{"experts_per_token": 4, "normalize_top_k": true, "router_z_loss": 0.0001, "init_std_router": 0.0114, "vocab_size": 8192, "dataset": "wikipedia_en"}
Below are experts of layer 2 (counted from 0) of a mixture-of-experts language model. Rows are named router (the router's row for the expert), gate (a neuron's input weights, with its number), up (a neuron's input weights, with its number) and show model dimensions 0-255. Each number is 128 + 24 x the weight over its row's rms, rounded and kept within 0 to 255.
Before each expert's rows: a language model's description of what the expert responds to. This comes from a sample of Wikipedia text that the model never trained on.

# expert 58
First names and name pieces
router [142 108 150  93 143 176  85 162 148  85  99 126  86  72 150 107 151 151 132 139  93 128 137 124  89 161 121 134 131 155 146 158  98 105 147 132 167 128 117  91 105  80 163 102  97 147 105 144 146 159  96 128 143 135 122 150 132 151  86 124 130 192 125 141 138 115 123 135 153 156 125 154 118 162 137 130 165 123 134 132 119 128 127 129  84 163 125  95 157 153 134 123 110 133 150 104 122 106 117  93 131 192 115 153 175 124 146 101 147  93 164 161 121 146 137 144 117 115 131 119 124 106 136 140 168 129 101 107 154 120 128 134 121 124 112 170 167 114 111  93 105 121 125 105 145 147 105 109 156 129  77 145 142 152  97 116 139  99 160 136 133 145 107 125 138 115 134  93 164 108  83 141 161 147 136 131 135 122 101 146 116 127 155 108 132  98 125 138 116  97 120 114  79 117 115 176 135 166 171 101 140  99 104 136 127 141  93 103 114 138  90 131 114 119 127 138 120 104 157 143  78 164  96 149 154 110 149  88 111 148 152  93 111 122 132 165  92 135  99 132 163 101 132 137 104 133 165 102 112 133 132 111 121 183 175 110]
gate0 [174  75 127 157 139 106 114 140 156 129 142 106 112 126 138 133 100 153 131 122 102 105 109 128 142 129 146 131  87 115 191 139 114 131 115 114 192 138 161 143 104 148 142 114 107 165 136 108 127 176 130  95 140 121 136 170 186 142 160 139 175 148 124 141 139 146  92 126 161  87 107  93 134 147 180 117 128 110 118 156 135  97 123 163  81 138 116 133  94 173  82 118 151 122 111 165 152 100 113 135 135 128 161  99 166 135  91  70  93 143 131 145 127 131 121 153 132 154 110 133 189  93 144 156 142 129 139 121 123  78 136 177 110 124 131 114 121 153 149 101 135 107 125 117 119 134 123 118  94 140 131 135  92 139 116 167  91 141  86 122  84 140 170 146 132 132 175 118 108 114  90 125 127 120 150 138 149  91 103 108 133 131 111 141 145 143 103 137 131 120 169 137 168 110 124 152 109 134 131 145 120  97 143 159 112 154  92 128  74 143 137 152 129 145 133 129 108 100 119 138 147 138 141 156 130 131 105 107 132 107 122 166  80 127 107 120 125 182 100 152 104 150 149  87 125  91  96 107 142 128 115 108 153 146 132 125]
up0 [ 93 173 147 191 121 159 166 152 119 110 128 110 107 114 140  85 140 113  84 138 117 121 101 124 186 111  70  87 112 148 113 124 145 107 113 129 135 167 115 120 144 134 123 110 108  82 163 138 160  97  96 180 104 130 110 142 111 133 130 148 122 120 128 124 108 131 130 134 109 150 127 138 125 156  76 137 136  98 164 131  83 171 129 110 127 132 144 110 142 111 171 169  92 143 145  98 116 148 155 119 120 126  98 168 111 103 126 143 136 135 140 108 156  93 129 131 151 137 102 145 102 153 117 108 150 145 108 106 143 131 124  94 173 101 144 136 101 129  73 114 156 149 129 131 158 152 115 133 150 115 103 139 210 128 100 125 148 131 158 140 152 106 113 122 133 137 164 103 144 107 159 157 146 171 112 149 104 150 174 167 125 124 137 134 124 117 164 109  98 140 103 156 114 137 146 121 143 161  83 100 108 149 130  75 130 106 144 121 162 115 127 139 123 126 141  86 112 123 102  82  92 130 149 128 148 149 137 195 122 127 133 135 150 164  76 137 140  98 134 111 112 107 117 123 146 180 125 135 135 115 107 138 107 139 146 107]

# expert 57
Word pieces after prefixes
router [ 78 115 121 119 113 128 101 149 120  75 140 105 120  67 191  86 104 164 153  97  96 155  85 133 114  98 140 125 165 106 101 179  75  92 114 147 149 143 106 110  75  95 109 153 146 109 107 112 140 191 112 139 139  98 108 150 146 107 131 143 121 166 138  82 133 125 123 131  93 125 140 125 132 177 142 147 169 122 100 141 135 119 151 127 161 158 127  96  92 164 155 142 113 184 151  64 118 124 101 144 148 157 131 148 160 133 126 146 126  80 141 108 107 134 137 114 133 108 130 122 128 123 159 124 126 130 134 134 124 138  88 149 128 117 110 151 121  86 108  57  76 109 105  97 143 167 145 120 142 137 161 153 140 129 128  97 143 115 149 116 120 146 120 152 126  96 130 174 158 127 123 133 133 158 122 140 139 133 143 160 117 116 115 112 108 108 128 119 124 128 119 155 136  57 137 124  96 175 120 126 132 130 122 144 133 149  81 131 130 122 109 139 151 125 140 124 108 118 108 137 168 104 124 100 157 144 165  94 156 152 118 123 136 131 141 152 108 150 142 136 136 139 151 115 116 131 108  91 113 145 116 159 136 135 111  79]
gate0 [122 154 131 148 115 137 142 110 118 138 136 139  98 106 116 122  83 137 185 144 130 128 113 133 177  86 136  86 126 120 162 145 136  74 107 117 112 129  65 121 136 151 183 164 116 131 116 133 109 136 110 155 100 134 116 170 195 106 109 103  93  97 142 127 132 162 124 132 107 119 149 101 103 124 170  98 126  90 118 120 154 141 104 167 170 136  92 130 133 111 197 112 167 124 130 130 134 152 112 154 141 137 124 120  92 125 175 128 134 127 134 154 116 116 137 113 150  98 149 150 149 144 168 134 116 129 130 137 146 154 112 116 150 144 144 160  92 113  80 118 158 136 104 143 103 148 101  60 100 146  89 107 109 142 144 149 146 155 105 175 101 148  69 153  59 139  82 139 121 136 162 117 110 121 125 165 110 129 148 124 136 109 124 129 139 117 105 105 133 150 135 115 125 127 153 136 112 118 113 142 109 113 118 163 123 130 113 155  92 117 141 141 115 128 130 162 137 138  93 122  94 158 104 156 120 107 148 130 156 152 127 132 129 113  91 117 150 152 116 113 100 128  83 147  82  96 100 111 178 117 120 115 114 143 127  89]
up0 [118 141 127 175  98 100 139 144  64 139 150 140 137 155 144 167 133 156 110 149 126 107 112 138 131 107 124 103 133 139 123 165 128  92 148 149 103 132 116 134 147 117 151 127 112 106 113  81 101 104 143 147 115 129 108 158 144  90 157 102 158 125 113 112 119 100  92 115 165  81 155  95 119 149 109 136  78 132 129 143 109 114 113 165 143 123 160 113 107  96 128 127 159 115 110 128 135 141 113 187 138 152 149 110 120 168 150 136 142 119 116 139 153 119 100 112 152 104 152 142 151 119 179 124 100 168  89  57 157 119 147 111 108  78 120 114  86 136 134 104 172 127 167 101  98 133  99 132 165 105 102 108 152 126 122  70 134 124 104 123 114 164  83 137  62 110 133 157 117 126 141 119 137 158 147 134 119 114 137 190 138 124 121 139 119 131  87 141  95 110 159 121 117  92 153 135 124 178 156 131  97 138 144 165 191 133  95 132  96  99 147 115 136 166 154 126 127 119 103 140 151 113 133  99 102  91 161 115 140 119 147 122 164 119 156 142  83 148  95 135 125 131 138 132 112 132 115 150 143 149 136 146 155 125 110 136]

# expert 30
Table digits, "act" piece
router [158 161 141 140 127 137 131 128 137  80  93 140 130 113 186  69 159 155 114 131 125 115 106 119 132 120 144 147 151 168 126 135  83 108 129 111  99 129 131 118 106 126 140 101 103  76 129 136 138 133 115 143 152 129  56 136 124 135 121 132 165 120  99 132 143 131  96 117 129 147 112 144 143 189 127 113 134 152  89 128  86  83 106 125  82 153 137 146 119 136 106 172 135 112 141  86 106 148 206 142 112 156 147 121 137 138 120 114 107 104 169 139 134 131 122 122 146  95  95 134 107  79 130 128 156 128 132 129 120 111 106 141 108 125 109 133 127 108 122  57 139 118 128 115 122 155 105 124 132 140  82 109 165 142 134 120 134  91 105 144 159 151 110 149  94  62 118  72 143 107 101 190 121 132  62 166 125 146 131 114 115 117 125 109 143 144 135 126 131 135 127 142 129 127 136 136  98 183 149 127  91 150 132 123 121 129 126 131 147 123 136 159 121 176 128 108 110 116 114 144 158 125 125 135 126 148 148 125 147  79  89 123 135 125  97 182 132 129 122 195 141 147 132 149 104 148 119 106  90 119 130 121  80 147 143 147]
gate1 [123 129 122 106 109 163 118  92 101 139 138 139 124 134 144 157 157  92 115  78 128  86  95 145 154 153  97 164  99 138 146 129 120 155 171 109 166 131 166 120  95  93 135 133  70  95 126 152 130 120 129 120 136 104  89 116 116 133 109  95 120 156 131 153 103 153 129 114 165 144 166 149 139 130 149 142 159  90 121 144  97 118 112 112 117 129 133 131  91 131 112 116 103 153  98 148  90 111 154 162 109 134 187 145 141 105 157 127 131 159 125 137 128 184 145 127 122 144 131 133 115  72 111  96 106 162 113 116 132 133 117 135  84 107 143  84 111 136 155 114 126  96 132 130 126 153 153 107 126 109  98 101 110 129 155 122 172 107 140 141 164 144 138 142  87 133 161  94 131 128 153 101 138 138 148 112 153  99  93 131 150  79 180 133 136 100 153 138  99 141 102  83 140 125 124 175 143 129 118  87 121 132 126  91 113 154 136 118  97  96 121 105 163 141 107 135 110 169  98 159 121 114  99 106 122 165 144  79  64  78 146 132 146 145 133 154 130 172 122 144 148 107 136  97 122 129 125 101 155 155 130 109  86 135 109 154]
up1 [121 120 117 129 104  91 103 101 128  75 113 144 102 115 129  88 156 125 121 110 132  80 150 112 130 157 108 191  95 169 107 136 115 108 130 103 162 131 125 106  91 126 152 166  76 116 172 104 128 142 118  84 141 114  81  92 103 142 121 125 120 128 150 123 108 155 112 113 119  79 148 151 114 148 148 118 172 111 104 158 181 149 144 105 103 132 118 151  93 130 160 115  95 119 114 136  67 118 167 109 101 161 143 130 142 133 110 120 126 128 137 110 132 132 133 128 148 114 137 122 130 124  94 108 145 168 149 115 172 169 145 120  94 132 122 134 137 173 193 108 141  63 131 145 153 146 111 105 142 139 104 123 134 137 118 160 128 132 104 132 144 147 131 158  92 132 175  76 122  88 120 130 161 143  81 139 125 112 117 113 104 159 125 114 180 123 159 157 120 111 130  89 131 104 126 139 132  83 138  64 133 150 124 154 109 134 160 128 119 135 110 166 161 139 154 115 121 145 158 157 121 126 127 166 169 146  98 126 109 104 121 111 128 129 109 131 121 130 130 161 117 136 164 162 124 137 133 144 144 125 172 109 139  98 160 145]

# expert 61
Colons after labels
router [142 113 148 139 130 155  95 140 134 104 133  96 114  78 171  95 151 162 136 141 132 156 123 123  91 160 118 139 118 171 107 168  87 145 147 124 144 140 116 122 135  89 144 131 101 121 109 158 104 144 119 103 156 148  91 132 160 110 101 128 107 119 126 121 106 118 127 126 140 141 109 113 125 160 155 129 150  91 154 117 160 122 143 141 104 190 120  91 124 160 147 128  84 101 181  80 110 146 149  91  95 154 120  96 170 143 155 123 176  73 176 140 102 139 114  98 131 105 108 132 157 135 157 132 146 123 138 158 168 148  88 144 151 144 125 140 167 101 119  93 114  90 113 137 125 112 108 101 125 153 113 152 119 107 115  72 157 116 164 131 186 147  97 144 113  97 140 163 145 105 116 159 149 153 110 149 127 122 122 143 114  97 127 118 120 100 125 151 109 113 147 112 102 111 126 115  98 148 165  80 154  91 126 129 126 111 132 117 133 140 143 169 118 113 137 108 136 120 141 154  99 119  86 154 104 112 147 140 100 129 166  98 119 128 140 155 113  99 144 123 134  88 102 141 118 137 134  87 105  81 125 156  93 167 177 134]
gate0 [ 94 133  92 115 142 145 127 122 100 124 139 121 103 110 176 180 138 178 143 153 116 138 112 123 114 156 136 158 125 147  96 128 121 145 130 129 140 106  97 152  94 105 154 130  94 113 116 150 120 136 169 170 161 127 107 141 159  90  44  87 150 119  94 139 100 119 129 133 135 148 156 116 136 129 148 157 110  91 156 114 167 103  97 106  91 171 120  91 122 151 151 106 112  93 154 109 141 180 104 166 113 121 158 112 134 138 130  90 148 115 115 147 146  62 101 107 134  88 152 105 154 123 159 150 145 171 138 159 121 138 157 109 127 104 135 175 118 129 142 120 115 153 149 160 137 108 137  76 111 174 149 136 106 133 150  83 123 135 121 119 127 118 141 127 122 112 105 156 148 142 101  98 118 130 116 125 128 116 147 137 145 136 144 138 126 113 160 123 108 137 104  89  86 127 100 111 103 115 143 127 145 126 120 147 117 115 125  80 115 137 137 111 121 130 188 138  95 109  71 101 102 135 133 161  84 111 105 105 155 109 122 124 117 105 158  95 127 118 131 103 165  72 101 102 127 128 158 162 140  91 110 139  99 135 119 138]
up0 [119 123 123 115  88 124  89  97 130 139 145  39 109  92 116 165 102 180 120 110 102 117 130 128 104 150  92 173 111 106 104 135 123 131 114 147 119 144  83 109 108 137 131 109 107 144 122 148 140 121 170 170 170  96 119 126 166 137  57  99 159 146 141 144 108 160 139 160 136 156 125 114 111 136  97 153 111 138 163 143 141 106 140 134 110 194 136  55 140 140 136  70 130 133 119 115 136 155  78 157 130 140 157 116 123 122 109  64 156 169  98 126 129 110 122 102 140  66 144  97 166 108 133 154 153 142 128 134 118 123 158 147 104 155 158 135 132 139 120 112 113 112 127 118 149  87 134  86 130 192 133 150  87 133 132 106 125 151 135 125 126 128 147 118 120 108 104 160 141 106  97 114 125 129 132 124 142 134 146 100 115 147 165 137 141 113 158 121 125 111 123  99 124 170 115 117 147 140 115 140 137 186 107 126 139 140 136  95 128 128 151 131 145 138 131 149 131 119  87 112 132 113 152 141 108 127 107 138 131 116 130  93 130 144 140 109 142 114 111 110 126  85 136  82 147 124 181 156 161 140 119 112  94 160 131 153]